From a checkpoint of a small mixture-of-experts model trained on Wikipedia: 5948 steps.
Below are experts of layer 6 (counted from 0) of a mixture-of-experts language model. Rows are named router (the router's row for the expert) and show model dimensions 112-223. Each number is 200 + 40 x the weight over its row's rms, rounded and kept within 0 to 999.
After each expert's rows: a language model's description of what the expert responds to. This comes from a sample of Wikipedia text that the model never trained on.

# expert 56
router,208,241,219,161,154,278,224,259,201,157,224,136,122,113,219,181,137,157,212,217,228,239,162,204,156,213,168,227,223,156,143,204,212,289,158,227,174,191,202,193,239,243,232,275,218,138,200,202,172,155,239,214,121,232,230,195,223,176,186,231,218,234,220,170,179,140,160,180,208,196,231,185,222,169,209,249,215,135,211,127,257,259,193,177,243,161,239,176,232,263,165,205,130,213,117,190,289,219,187,184,233,223,199,212,231,323,237,140,233,230,247,200
It responds to: Numeric pieces in infobox values and measurements, such as facility IDs, elevations, years, millions, km.

# expert 57
router,219,199,181,189,157,243,207,216,285,93,171,193,197,201,218,149,181,199,175,115,276,170,121,154,103,212,173,215,229,229,127,187,232,224,100,271,145,201,176,242,214,222,184,188,211,129,161,186,225,203,217,206,180,225,198,231,218,203,176,256,213,216,240,179,171,170,180,160,236,172,258,223,183,244,193,234,148,157,272,192,252,257,233,168,234,199,188,183,167,225,185,162,179,187,126,153,203,192,195,234,192,215,173,171,162,215,209,119,208,251,266,162
It responds to: Single capital letters and short word fragments starting abbreviations or split words, such as F in FDA, G, K.

# expert 3
router,214,234,179,165,193,235,220,228,234,177,219,190,217,194,232,192,215,253,117,126,273,254,236,167,147,215,164,189,231,219,221,193,200,217,243,178,138,108,206,136,151,149,194,205,201,197,163,211,168,229,242,169,171,231,224,187,221,141,208,162,194,162,230,219,124,172,167,86,221,118,244,190,252,194,200,201,190,210,249,151,218,234,180,174,263,202,211,187,95,158,159,122,137,133,174,204,249,224,207,169,167,252,180,237,171,226,183,113,305,163,216,222
It responds to: Occupation, rank and nationality words describing a person after a or was, as in politician, footballer, American, often in biography openings.

# expert 58
router,222,235,195,151,191,215,227,236,283,169,240,149,207,161,213,222,137,181,225,183,198,205,183,222,115,195,199,176,143,189,127,268,243,268,129,199,83,153,257,163,221,225,218,203,204,172,134,205,192,88,251,132,180,261,225,199,262,226,206,223,216,272,201,237,195,171,205,220,165,197,191,200,288,178,190,286,184,183,183,195,222,178,198,139,261,192,226,199,194,221,205,186,157,154,130,231,202,148,215,204,152,232,255,153,188,226,178,227,250,246,237,194
It responds to: Match scores like 1–0 or 3–6, small counts, and vote figures in cells of sports results and election tables.

# expert 14
router,257,281,240,198,167,205,203,211,196,191,228,269,238,199,192,185,125,224,200,172,274,225,194,203,144,164,174,185,237,184,215,122,212,275,216,227,234,132,239,175,147,230,162,241,256,189,179,186,220,191,181,146,241,212,196,226,328,172,232,220,194,228,178,238,198,216,155,186,180,189,246,189,254,216,196,260,187,211,193,63,236,243,198,189,143,193,153,176,206,214,200,196,183,189,106,244,241,185,258,198,161,276,178,172,260,242,187,97,252,224,225,155
It responds to: Determiners and adjectives right after the, a or his, such as first, final, original, same, estimated.

# expert 63
router,238,192,185,178,140,187,156,177,216,126,219,217,214,202,195,191,89,209,135,172,237,226,210,180,85,227,199,185,211,151,234,202,266,228,145,166,154,201,201,194,178,197,183,236,248,203,145,235,229,174,200,255,173,233,237,158,306,175,227,213,132,236,165,217,149,196,223,97,269,208,202,168,252,183,205,240,260,201,195,179,224,249,231,152,284,173,153,134,160,127,181,241,187,205,213,192,222,206,211,213,226,224,210,154,248,180,160,153,179,229,232,203
It responds to: Discourse connectives opening a sentence (However, According, Additionally), line breaks, table pipes, and verbs after as (does, is).

# expert 30
router,216,188,194,211,141,258,138,237,212,146,275,124,103,223,229,135,155,166,162,146,212,212,193,153,183,189,167,200,167,146,185,182,217,259,180,233,149,173,167,219,205,232,223,240,274,151,152,216,206,153,262,168,157,261,141,140,210,146,183,210,206,268,182,178,177,223,152,171,217,221,306,201,201,188,193,254,221,181,175,208,191,263,190,136,258,208,224,173,253,224,156,222,186,180,172,246,141,195,259,214,237,192,236,135,189,275,142,161,256,237,202,219
It responds to: Years and numbers after in, from or to, such as 1967, 2013, 2024, plus some first names and numbers in codes.

# expert 23
router,291,263,229,155,195,228,184,247,181,205,240,185,265,197,291,141,110,231,187,268,218,191,223,165,177,155,200,145,185,180,235,193,196,317,147,200,132,201,221,204,210,209,175,258,230,170,157,204,201,160,226,231,136,210,183,186,261,151,242,224,205,188,171,186,214,239,198,185,267,113,250,196,221,188,157,299,170,208,187,177,235,257,251,154,240,239,238,249,181,220,119,227,225,186,191,174,221,165,232,234,160,258,235,209,177,249,231,178,213,253,208,122
It responds to: Past verbs and participles after a subject or auxiliary in narrative, such as had, played, won, served, received, released, became.

# expert 51
router,225,233,211,130,114,239,153,162,257,182,224,173,176,146,197,166,117,186,204,157,252,170,139,188,127,211,181,232,167,177,162,134,190,258,142,183,161,169,183,168,181,166,168,220,257,224,106,239,177,187,246,187,191,192,194,185,218,208,300,214,142,177,185,200,184,232,210,250,234,223,205,172,221,151,193,204,145,232,243,142,242,185,242,194,197,162,142,284,197,197,194,219,153,75,170,224,189,232,219,173,205,188,148,204,217,201,204,166,188,213,219,191
It responds to: Plural nouns and the plural s, often after the or these, such as areas, forces, households, communities, moths.

# expert 0
router,240,152,184,161,192,232,192,181,191,152,244,219,223,140,263,201,167,229,140,149,182,258,155,209,228,204,170,257,229,211,230,143,297,236,226,255,180,98,215,234,189,140,252,215,259,204,250,249,181,141,214,148,152,214,209,219,198,166,179,228,199,198,138,188,161,198,182,162,191,188,187,191,201,222,123,212,254,197,266,171,271,266,251,172,222,181,170,188,165,233,114,204,176,156,162,228,182,284,209,244,209,256,185,205,222,215,225,198,277,264,206,225
It responds to: Words and separators around film, album and TV credits, such as album, starring, documentary, and pipes or dashes in discography and results tables.

# expert 1
router,224,304,235,112,200,279,231,219,176,196,212,188,231,189,231,237,171,266,180,146,209,209,238,163,188,147,236,172,168,241,210,249,225,228,164,210,227,160,204,201,153,192,146,235,199,196,209,183,192,191,207,218,172,226,205,173,231,181,169,212,185,251,178,200,157,242,192,139,269,147,248,199,219,212,145,239,179,226,217,131,228,245,219,133,207,224,231,199,117,238,139,170,209,169,166,156,282,231,274,189,142,197,207,186,202,206,212,138,220,280,265,206
It responds to: Verbs after he/she/was in biographies describing careers, such as became, served, appeared, worked, founded, graduated.

# expert 55
router,159,201,138,158,169,293,125,169,275,148,190,178,189,201,212,101,189,234,141,136,202,211,205,170,203,168,179,203,205,205,205,167,253,196,217,290,171,192,224,203,199,203,183,247,263,193,184,203,156,149,247,202,138,253,232,116,240,193,171,143,175,217,140,256,194,219,196,189,213,139,212,199,260,246,179,197,261,200,246,249,200,216,185,173,212,235,181,181,185,184,173,151,117,171,196,182,155,215,228,203,144,254,255,170,251,300,217,186,239,205,197,146
It responds to: Given names and their first pieces before a surname, such as David, Richard, Chris, Jacek, Stanislas.

# expert 11
router,178,255,222,152,100,160,205,210,223,188,250,159,233,179,229,197,173,233,162,188,295,300,226,140,155,173,175,166,219,197,149,188,215,230,200,229,166,109,198,267,220,189,174,200,247,139,175,193,132,116,192,142,136,215,204,223,248,202,211,251,219,247,206,216,116,219,180,237,159,189,258,195,249,189,275,256,195,194,214,159,201,207,231,253,188,265,171,233,183,141,178,221,165,135,138,254,177,192,202,173,219,210,183,185,213,246,208,176,247,217,204,205
It responds to: Determiners and words right after prepositions like for, of, to, especially "the" in legal and institutional names, e.g. for the Eighth Circuit, Appeals.

# expert 8
router,218,212,171,194,181,236,247,244,172,119,225,134,173,207,259,222,157,221,242,212,269,188,176,186,162,273,132,185,193,186,144,220,202,273,238,249,195,148,188,169,195,200,182,205,252,170,193,238,119,172,235,240,196,252,201,105,189,196,189,248,241,189,197,200,136,172,224,186,195,224,225,271,259,183,247,232,151,161,140,160,239,208,185,194,249,172,199,205,181,250,150,146,169,122,150,202,239,163,257,211,247,272,169,236,254,281,184,149,267,199,236,200
It responds to: Digits in ISBNs, coordinates, census years and areas, plus line breaks and separators in infobox and list data.

# expert 17
router,274,227,124,145,190,246,214,177,184,237,237,140,181,143,226,183,204,210,156,128,199,177,164,209,217,243,164,215,235,207,179,172,223,197,229,196,138,155,242,120,171,236,193,279,192,172,125,187,193,189,148,282,196,274,193,111,281,181,192,201,208,215,147,247,150,136,190,203,220,94,219,215,218,182,172,248,220,178,225,170,212,226,180,171,193,157,162,175,182,227,175,263,219,143,211,218,256,216,145,202,175,213,226,227,178,241,200,186,238,224,205,151
It responds to: Forms of was/is/were/been, plus list dashes and pipes opening infobox or table fields like Died, Occupation, Preceded by, and date numbers.

# expert 33
router,223,185,240,243,198,248,145,241,266,192,212,202,226,189,243,225,261,271,207,151,251,192,234,184,158,159,102,213,146,197,161,103,207,256,202,210,170,213,249,262,140,240,213,320,233,160,222,184,169,192,243,249,163,209,149,155,203,203,203,264,195,251,213,237,193,280,204,213,211,203,234,117,252,169,187,242,187,196,205,137,200,237,182,135,211,273,131,188,153,170,183,207,113,181,169,237,168,263,205,180,219,226,174,148,197,234,175,159,242,226,226,215
It responds to: Commas and comma-bearing tokens such as ), or 2018, ending a clause or list item, dates and citations.

# expert 18
router,179,205,204,192,194,294,142,211,147,183,211,102,154,195,222,166,185,191,184,158,199,249,203,224,160,186,194,229,197,151,194,185,252,232,192,168,172,166,191,182,125,236,242,218,219,94,239,222,192,148,266,175,164,194,222,125,213,119,216,285,165,240,159,201,176,229,227,235,178,127,204,229,227,228,166,244,211,190,198,214,179,338,219,229,307,248,150,178,224,182,175,204,154,133,139,238,208,245,172,152,204,194,250,178,234,270,232,175,188,240,251,215
It responds to: Given names and the start of dates after infobox labels like Born:, Died:, Alma mater:, such as George, John, 1956.

# expert 47
router,232,182,205,133,104,195,118,196,164,188,176,163,152,218,201,214,177,193,154,165,230,275,191,154,160,195,216,209,213,199,161,264,252,219,186,304,127,219,179,197,247,131,224,226,232,118,228,245,203,207,144,184,190,238,237,162,266,169,195,271,132,246,143,203,173,247,205,215,206,163,196,152,243,138,190,243,258,178,235,205,249,234,216,178,250,187,206,250,274,144,183,208,206,164,88,218,210,209,200,187,198,195,246,225,159,191,202,211,249,281,234,230
It responds to: Title-joining colons and of in names of works and agencies, e.g. Spider-Man: Homecoming, Star Trek: The Original Series, Ministry of, possessive 's.

# expert 5
router,186,243,164,113,140,231,192,176,227,187,220,159,185,195,191,243,199,153,211,68,285,197,182,117,133,173,233,214,214,260,219,153,196,231,173,200,183,215,168,223,209,195,177,211,344,191,171,202,155,196,185,208,158,234,208,179,191,177,172,236,195,238,184,224,123,145,141,225,268,189,179,170,231,219,176,236,242,183,262,150,263,232,192,156,272,209,194,267,134,252,219,190,179,149,154,213,184,232,205,195,208,184,208,230,159,192,259,191,269,232,208,188
It responds to: Line breaks before list items, section heading markers like == and ===, and opening parentheses of disambiguators or birth years, e.g. (footballer), (18.

# expert 43
router,197,225,193,156,141,288,162,143,250,187,205,189,189,205,236,182,168,215,189,224,223,203,230,167,122,197,185,184,202,240,136,164,244,181,194,234,170,193,169,268,243,172,175,214,278,182,182,253,239,174,203,282,157,240,232,136,212,138,189,181,209,196,252,170,197,247,208,209,213,174,169,204,218,185,174,199,233,200,207,185,230,194,207,129,236,214,177,273,169,178,237,158,146,201,178,156,231,162,207,137,198,282,156,256,171,361,211,164,209,230,216,113
It responds to: Word-final pieces of surnames and Latin species or family names, such as -us, -ensis, -idae, -ović, -ová.

# expert 34
router,241,186,166,137,124,189,202,222,217,124,218,216,187,151,209,219,173,215,152,202,218,142,212,161,104,160,175,218,182,191,90,224,252,254,207,201,141,165,178,198,202,218,236,253,196,132,172,187,183,119,265,175,211,240,223,156,237,212,226,271,242,179,165,146,214,215,139,225,220,191,284,160,225,196,156,249,202,234,151,198,212,168,198,155,231,177,284,168,134,240,235,150,175,211,142,188,192,159,278,219,190,214,175,185,250,248,182,163,193,167,226,176
It responds to: Pieces of Chinese, Japanese, Greek or Kannada text, romanized syllables, LaTeX backslashes and braces, and closing quotes or parentheses.

# expert 59
router,243,209,235,221,158,246,198,156,258,167,235,230,192,164,246,183,141,176,126,217,241,255,208,192,221,210,213,185,227,197,233,214,182,227,157,152,121,225,153,245,189,204,231,177,204,181,159,233,182,165,253,151,207,179,275,181,197,156,183,177,177,173,172,172,131,144,220,218,244,135,259,162,170,267,142,270,166,183,175,173,234,256,202,180,200,212,124,223,239,295,140,238,216,194,150,267,178,161,259,208,177,196,188,180,206,244,234,146,220,233,296,200
It responds to: Base verbs after "to", like make, help, provide, pay, and nouns after "in" in phrases such as in contrast, in response, in order.

# expert 20
router,210,215,204,180,129,177,191,151,273,193,249,246,251,196,215,205,163,226,191,98,261,260,167,158,97,177,230,230,222,224,150,141,192,325,269,244,177,133,181,110,118,169,223,195,220,160,116,222,200,220,169,236,151,256,212,212,203,170,173,221,212,221,241,226,175,199,184,146,206,125,179,225,276,208,176,245,235,189,204,167,213,189,189,178,232,202,154,156,154,187,134,201,208,197,127,201,240,210,253,210,150,211,186,231,212,262,222,167,235,178,239,173
It responds to: Mostly a and an, plus This and His, opening descriptive predicates in definitions and biographies, such as is a character.

# expert 26
router,202,240,235,175,136,236,206,188,221,171,260,189,161,206,199,227,144,249,165,206,252,199,170,175,191,253,174,237,161,236,188,90,212,247,141,203,199,149,255,157,173,258,220,178,249,194,235,273,183,154,209,146,173,212,241,234,173,162,225,232,231,201,140,280,168,232,190,154,209,184,200,233,164,199,249,196,255,243,175,133,201,173,205,144,211,225,187,187,188,262,91,205,225,106,169,182,248,237,176,111,182,210,210,184,177,246,283,176,247,235,257,147
It responds to: Line-initial list dashes, table pipes and field labels in election and officeholder pages, such as Party, Mayor, Parliament, Turnout.

# expert 60
router,207,212,236,196,163,243,159,244,210,219,267,218,272,193,240,170,168,248,175,214,177,182,180,213,179,147,187,206,137,196,227,191,222,298,187,152,168,186,146,248,215,221,208,215,229,174,187,188,177,168,202,234,89,206,256,167,231,124,235,201,198,198,153,185,161,284,154,215,192,194,271,214,238,244,129,319,158,131,181,144,295,256,261,187,219,206,233,222,184,187,141,203,166,191,179,205,159,186,194,192,217,241,176,183,240,225,249,155,226,194,201,180
It responds to: Past-tense action verbs and adverbs in narrative prose, such as moved, went, returned, followed, steadily, easily.

# expert 7
router,232,232,174,215,182,261,192,216,231,167,264,163,203,165,201,228,195,217,145,202,315,185,273,200,144,208,117,253,186,176,157,175,228,197,140,157,169,171,217,156,147,236,225,230,222,187,208,217,222,190,255,212,141,242,232,130,269,103,225,265,228,247,142,237,151,182,205,146,227,173,207,244,242,239,205,191,178,197,176,137,269,225,224,191,224,213,164,223,170,183,219,155,128,143,184,261,256,253,240,217,222,258,189,198,202,270,208,168,164,228,227,202
It responds to: Country, state and city names in location phrases, often after a comma or United, such as States, California, Czech.

# expert 16
router,210,223,173,256,147,260,191,234,249,161,198,184,189,142,202,174,159,218,174,137,242,235,216,156,207,229,145,246,196,198,134,177,232,206,187,221,152,191,125,146,194,177,182,225,212,89,256,244,189,182,193,243,152,243,239,165,156,175,241,204,112,182,145,218,122,203,219,105,196,202,242,179,313,197,282,237,193,168,232,182,197,255,168,161,256,200,206,203,159,220,89,202,202,166,126,155,209,188,174,237,145,207,189,228,171,246,260,158,210,176,222,244
It responds to: Pipe separators in election and statistics tables, number-plus-semicolon list items like 3;, and line breaks after section headings.

# expert 54
router,245,196,201,161,174,197,187,224,198,185,294,191,211,156,252,123,180,244,190,202,192,208,227,141,198,159,147,208,192,248,200,212,328,247,175,226,221,227,176,210,180,222,191,272,215,181,164,246,126,149,240,140,162,190,138,200,212,118,218,250,194,264,134,211,169,202,155,181,210,168,192,178,257,262,199,225,183,138,242,149,180,204,216,188,222,250,169,241,216,238,158,231,205,141,166,196,189,173,220,218,164,202,245,220,214,223,211,163,244,176,188,206
It responds to: Prepositions and conjunctions linking a verb or adjective to its complement, such as due to, clear about, before, because.

# expert 10
router,228,163,138,217,180,227,178,200,223,228,247,218,239,171,280,122,211,185,196,183,212,230,189,147,203,189,156,235,208,235,147,180,288,265,143,221,132,106,174,179,177,200,222,257,231,158,188,198,198,147,211,233,165,189,180,142,288,158,173,265,211,216,152,216,203,201,196,219,189,176,222,140,302,160,180,252,154,153,157,177,242,318,182,119,313,271,208,191,235,217,166,210,192,127,190,241,214,185,228,197,209,189,231,234,219,235,133,142,222,202,211,217
It responds to: Sentence-ending periods, commas, semicolons and clause-joining conjunctions in running prose, such as and, but, because, while, until.

# expert 62
router,162,285,197,228,176,276,192,229,232,144,213,226,224,187,267,174,138,211,218,128,194,180,169,188,146,188,203,181,196,181,225,165,198,276,152,272,191,147,199,161,183,220,280,216,236,171,184,204,128,177,276,218,200,241,274,161,198,183,236,239,134,204,187,171,146,159,111,223,247,213,218,120,249,157,181,239,205,232,261,105,209,240,249,161,215,202,149,258,191,133,184,163,190,123,195,170,221,210,259,206,210,166,219,186,245,240,185,158,199,200,200,120
It responds to: Nouns and pronouns closing a phrase, often verb objects after a, the or his, such as him, children, work, team.

# expert 24
router,247,156,247,222,131,222,216,170,237,187,183,241,255,163,261,176,173,222,123,214,229,213,166,167,121,174,208,196,175,219,204,216,197,269,177,224,198,204,276,196,160,264,207,173,259,143,186,177,181,168,211,244,241,239,200,174,210,186,230,280,240,241,133,154,194,220,183,256,196,200,200,186,177,193,143,275,278,221,186,164,210,199,252,199,199,218,160,226,198,261,219,171,154,120,112,205,140,230,206,195,152,229,200,188,171,186,182,183,254,257,191,201
It responds to: Pipes and entries in sports-results and minor-planet tables, including subscripts in designations like 2015 KC_{13} and coordinate parts.

# expert 35
router,251,244,185,213,142,289,139,203,214,141,166,194,209,187,247,163,168,190,189,210,207,191,153,172,182,213,191,186,169,194,148,156,178,284,97,257,124,230,207,136,186,130,189,232,250,223,194,199,214,202,233,190,251,240,230,239,211,165,301,253,206,166,167,169,178,208,174,180,238,132,235,222,195,194,182,253,130,184,250,125,191,218,197,168,206,210,157,234,213,154,158,182,176,121,164,233,184,189,237,205,236,229,225,178,288,214,196,129,237,244,259,175
It responds to: Plural and counted nouns for sports and stats, like goals, points, assists, record, ERA, season, teams, plus km and population.

# expert 19
router,209,196,142,240,176,277,156,199,230,141,201,206,152,151,197,207,140,242,139,183,258,211,161,113,129,174,166,208,229,144,112,202,269,216,155,280,127,214,217,210,220,227,196,172,260,187,221,196,132,118,255,236,196,216,200,181,198,142,229,235,156,242,118,172,160,239,199,142,219,155,190,220,255,153,203,179,181,230,206,227,202,187,267,120,271,301,141,190,200,187,183,157,187,171,230,257,162,254,264,230,193,184,229,241,207,236,156,162,189,274,236,207
It responds to: Subject pronouns before a verb, such as he, she, they, plus final pieces of unusual surnames acting as subjects.

# expert 28
router,253,286,214,112,131,269,169,192,266,175,187,138,217,157,255,198,181,197,191,143,206,212,241,157,159,236,218,177,196,154,122,159,228,270,211,211,152,197,224,120,143,198,244,207,269,163,210,193,183,211,251,233,235,218,149,175,220,207,193,304,131,229,163,242,196,177,207,259,172,164,223,175,195,217,219,337,173,222,138,162,195,234,205,175,208,147,197,182,177,172,188,149,186,145,152,220,214,243,199,167,178,221,174,193,229,219,233,146,238,204,226,161
It responds to: Digits, commas, plus signs and pipes inside numbers in squad, vote and results tables, such as 14+6, 1,231,397, £, %.

# expert 29
router,165,242,151,132,160,199,244,181,172,172,225,167,125,175,191,207,169,188,125,181,195,257,175,236,171,195,174,232,175,276,218,170,187,242,192,209,188,126,221,249,172,253,187,234,175,126,186,180,226,222,184,161,222,206,226,177,237,185,200,233,123,231,193,210,157,203,193,253,188,172,256,203,228,260,222,239,194,139,179,132,194,215,251,156,288,193,144,224,211,258,166,239,115,173,159,219,173,204,259,126,185,182,221,186,210,207,242,168,252,223,192,206
It responds to: "the" after of, in, from before institutions or countries, e.g. the United States, the University; also birth and death years and field colons.

# expert 36
router,231,196,152,154,193,202,235,271,269,199,252,179,207,87,201,174,186,264,216,170,233,168,125,168,132,194,205,214,130,152,223,216,260,254,190,226,172,164,184,187,190,243,229,222,258,196,188,236,185,159,216,235,165,285,231,178,309,189,267,249,193,218,154,211,211,144,202,177,238,176,204,257,253,222,222,271,130,161,201,212,181,202,217,185,263,226,168,263,245,236,137,123,169,214,160,203,218,184,254,209,202,216,196,206,220,219,251,161,280,207,196,153
It responds to: Full stops, line breaks, and closing == of section headings, marking sentence or heading ends before The, He, In.

# expert 22
router,248,188,226,202,180,205,193,214,159,198,256,194,175,185,165,236,98,225,165,167,249,235,230,168,176,201,186,182,226,194,151,215,295,270,191,203,124,203,136,224,243,138,142,269,242,189,182,261,151,177,236,139,118,192,144,183,173,125,271,235,175,241,131,221,124,216,235,222,200,169,213,197,242,265,202,236,201,151,261,134,233,200,165,205,229,191,167,168,206,173,211,192,69,174,128,164,217,233,232,178,152,199,237,201,205,218,298,167,215,236,234,183
It responds to: Prepositions after a noun or quantifier, mostly of in phrases like many of, much of, none of, plus during, between, among.

# expert 49
router,163,229,157,209,160,216,225,221,213,111,227,184,159,157,238,190,186,204,202,146,189,235,143,121,240,149,212,229,200,179,165,205,155,223,151,236,135,215,274,210,198,215,205,209,250,151,176,220,151,174,250,223,132,309,254,129,193,137,191,268,177,267,171,256,210,193,172,187,191,174,227,198,259,224,194,235,184,205,216,173,253,252,223,188,271,201,175,195,194,182,213,212,181,164,155,175,229,223,177,204,217,175,181,260,267,240,202,189,208,221,166,192
It responds to: The article the or The in running prose, and line breaks ending rows in tables and lists.

# expert 9
router,269,208,232,143,176,249,147,164,250,161,222,172,100,199,198,190,163,157,152,148,193,179,209,201,176,236,222,203,160,168,168,247,237,228,113,223,136,148,183,211,239,262,188,213,193,246,197,237,195,162,172,165,219,232,190,174,182,195,229,203,159,249,188,225,201,155,211,223,216,196,220,218,266,183,177,245,215,209,155,170,229,261,226,93,292,169,196,240,139,176,94,266,177,199,125,145,204,202,220,185,169,224,186,231,236,228,179,167,222,274,293,218
It responds to: Numerals in tables, scores and statistics, plus month names in dates after on, such as 7, 6–3, ±%, November.

# expert 53
router,157,226,214,216,120,173,224,229,202,126,196,207,118,209,205,145,164,212,122,138,200,240,163,117,213,225,224,256,282,257,127,171,162,225,185,271,225,170,185,206,165,182,236,199,254,188,213,172,140,166,218,145,236,211,235,183,283,166,166,202,149,193,192,259,155,219,166,161,270,179,205,187,236,226,140,247,151,140,256,166,258,272,281,189,172,226,155,168,184,242,172,223,173,161,194,235,197,259,229,190,197,212,168,194,199,219,178,159,256,199,219,161
It responds to: First pieces of words, often prefixes after quotes or articles, e.g. ex-traordinary, Ex-pect, De-Baathification, dis-persion, and La, Le, anti, non.

# expert 25
router,261,178,187,117,176,259,233,198,270,172,239,176,188,176,262,174,180,187,192,214,224,203,211,145,78,166,205,185,175,178,138,229,181,235,180,266,99,169,269,183,199,258,181,229,209,180,179,182,206,138,207,227,181,251,220,207,230,221,244,243,242,190,157,176,214,168,203,232,170,147,197,219,225,148,219,250,204,231,211,156,228,199,219,144,267,240,219,255,159,140,215,150,154,153,157,188,211,219,250,191,177,182,228,190,164,198,189,185,273,219,238,203
It responds to: Final tokens in table cells and lists, such as States after United, closing parentheses, and scores or numbers before a pipe.

# expert 46
router,199,158,233,206,196,221,169,221,259,192,202,182,165,172,219,139,204,160,123,191,224,185,145,149,187,237,191,237,285,183,174,195,193,194,191,216,227,157,197,214,186,154,225,265,312,160,201,199,182,180,217,221,143,191,179,173,184,139,219,232,170,257,162,193,199,208,134,154,274,200,199,148,242,160,154,216,191,171,210,228,251,308,233,101,269,177,128,248,182,213,114,192,197,178,144,232,217,202,243,187,142,150,176,190,214,203,182,140,206,200,190,252
It responds to: Periods ending narrative sentences before a new one, opening quotes and parentheses beginning quoted reviews, and breaks before headings.

# expert 48
router,195,193,200,106,170,188,116,237,241,204,248,266,174,179,238,153,125,305,182,159,233,270,155,159,173,212,221,208,221,201,199,206,213,233,135,236,161,203,159,216,193,228,186,206,212,186,202,199,183,156,205,158,153,183,245,189,220,207,220,241,212,243,221,245,137,207,225,226,215,203,238,251,235,228,109,225,160,179,178,180,216,245,213,116,203,248,89,231,164,200,137,254,131,158,203,174,217,225,261,229,155,186,176,237,236,271,192,218,216,307,196,164
It responds to: Prepositions and openers like at, in, After, During, Despite, usually starting a phrase or sentence before the or a.

# expert 31
router,191,182,104,220,169,241,229,235,203,193,200,169,182,204,230,164,100,235,205,227,233,221,214,132,168,206,224,179,186,217,175,231,321,289,151,215,180,198,202,145,170,174,139,291,194,175,222,205,195,185,228,179,121,204,249,200,225,118,200,257,183,237,128,201,144,150,164,186,210,248,250,185,235,244,202,240,172,236,210,173,222,192,219,152,231,208,239,148,213,253,126,246,179,204,127,203,206,197,195,259,230,215,180,197,259,196,270,203,150,231,229,188
It responds to: Colons after infobox or list field labels (UNII:, Website:, Start:), line-initial list dashes, and prepositions like on, at, from.

# expert 38
router,184,234,170,159,102,251,222,222,227,136,238,181,191,192,206,190,97,178,169,192,239,202,218,191,175,219,205,193,189,244,208,133,257,225,135,230,224,181,162,244,200,211,170,215,248,167,202,190,171,240,201,220,229,247,173,180,246,203,196,203,236,230,173,156,215,230,150,240,215,101,222,211,192,156,139,206,185,168,169,132,225,196,246,153,228,211,252,157,186,217,128,156,186,153,140,173,213,251,285,155,202,190,204,210,232,258,191,190,214,219,223,196
It responds to: First token right after an opening parenthesis, such as born, died, DST, aged, English, and initials of abbreviations.

# expert 50
router,243,208,170,194,151,241,164,210,268,195,260,213,244,99,196,121,182,241,171,171,168,245,192,163,182,163,221,248,180,206,179,219,211,173,157,248,193,151,265,194,188,227,257,222,250,110,189,233,289,174,175,223,179,270,125,195,189,147,167,182,193,228,147,226,158,205,171,158,228,165,209,154,270,201,229,237,171,225,274,188,205,229,247,137,260,169,180,202,156,226,145,181,174,218,104,235,188,210,242,219,234,250,123,188,192,207,217,210,219,258,196,195
It responds to: Pipe separators between cells in sports results and statistics tables, plus country codes like FRA, GBR, AUS.

# expert 45
router,218,218,189,85,105,315,152,164,248,164,216,161,212,184,237,173,188,279,172,184,201,205,202,204,158,169,247,207,245,266,169,136,250,197,189,278,202,180,144,176,214,216,197,219,196,250,219,228,231,148,181,268,160,260,212,141,278,153,217,180,225,254,219,232,202,221,203,169,218,91,190,219,180,185,231,226,237,185,292,191,191,197,177,131,278,237,167,266,167,182,211,157,137,213,162,144,264,193,247,167,174,234,236,266,174,266,272,139,287,206,242,112
It responds to: Surnames and surname pieces after a first name in credits, lists and tables, such as Smith, Watson, -ović, Rogers.

# expert 40
router,215,229,187,123,175,246,217,214,242,192,191,187,137,176,267,185,228,231,164,187,293,212,153,177,217,234,189,264,169,293,202,192,195,277,220,251,147,204,190,138,162,118,217,236,258,197,288,178,209,180,202,211,151,205,236,162,184,158,188,287,174,168,113,144,171,207,214,203,234,131,261,153,240,201,227,207,174,181,177,161,219,242,178,179,219,216,238,191,190,185,144,216,129,151,115,148,221,139,231,169,133,176,169,176,262,221,183,121,228,177,269,215
It responds to: Final periods ending short factual sentences, == heading markers, and pipe cells or separator rows in league and standings tables.

# expert 39
router,253,247,212,211,109,200,166,207,146,190,207,245,248,169,195,205,163,260,177,136,247,244,158,162,181,238,239,188,217,162,181,206,187,277,153,214,185,182,244,189,175,275,271,242,226,160,186,262,155,179,244,216,187,256,212,152,246,182,217,194,150,259,164,234,170,258,201,175,196,161,215,185,313,261,206,255,216,187,215,102,293,160,205,182,194,211,160,183,212,178,185,171,178,153,118,197,183,255,260,161,165,204,168,207,231,222,268,150,271,208,206,205
It responds to: Quantifiers and descriptive adjectives before nouns, such as several, many, various, large, extensive, often after of or with.

# expert 6
router,225,172,136,186,146,177,217,267,163,135,206,145,237,199,238,159,172,191,192,216,203,197,213,191,179,199,146,194,159,197,84,187,272,273,210,187,140,234,156,215,254,203,203,227,253,137,217,130,209,155,164,213,236,296,246,158,171,191,183,223,241,168,164,177,192,197,138,150,233,194,283,147,258,206,245,255,254,201,181,221,215,183,213,127,221,211,222,180,184,159,161,158,151,158,165,145,166,229,200,234,232,223,140,210,269,245,187,189,211,244,244,213
It responds to: Symbols in LaTeX formulas, IPA slashes and entity codes like 0;, plus opening parentheses and quotes before glosses, e.g. \, (, /.

# expert 37
router,170,169,149,123,158,260,206,209,256,148,153,203,148,111,270,205,182,203,144,136,290,208,188,177,207,162,188,206,197,207,156,156,268,187,203,237,166,204,262,255,199,222,201,210,247,198,153,217,200,182,250,143,149,185,250,210,192,183,175,224,159,205,114,184,164,166,129,135,144,166,194,150,186,217,231,231,265,182,274,197,205,225,237,177,164,279,193,207,202,185,202,225,194,200,129,175,244,220,307,122,179,236,246,166,259,243,248,147,185,236,206,146
It responds to: Capitalized first pieces of foreign or unusual names and words, such as M, K, Ko, Ka, Kar, often Indian or Slavic.

# expert 52
router,238,219,199,96,150,256,167,181,223,165,220,215,160,171,238,219,170,242,99,145,191,215,245,118,186,184,234,135,226,202,175,232,219,204,140,192,160,126,267,219,154,255,201,169,173,209,210,259,246,182,185,243,210,273,200,201,276,111,217,322,241,251,144,201,176,208,215,206,188,152,196,201,201,190,133,243,180,196,186,141,281,231,190,151,198,203,225,205,141,201,153,228,201,130,188,205,200,172,220,138,186,212,220,218,238,212,191,147,242,222,245,221
It responds to: Line-start dashes in biography or taxonomy infoboxes before Height or Suborder, and football position codes like MF, DF, FW, GK.

# expert 44
router,230,180,206,207,145,235,164,186,245,147,209,138,139,181,237,225,139,193,192,202,176,241,159,188,131,167,160,235,219,253,147,156,222,238,182,226,185,185,186,199,195,164,198,261,255,116,187,231,218,146,206,219,157,201,146,235,221,170,240,189,193,166,183,147,217,163,164,255,202,166,208,200,215,198,206,212,151,215,265,193,288,240,257,181,249,217,214,214,154,194,228,161,189,212,182,154,194,236,212,178,166,268,183,240,219,277,204,135,178,186,264,188
It responds to: Final pieces of foreign names and technical words, such as -os, -ius, -osis, -itis, -ia, -ström.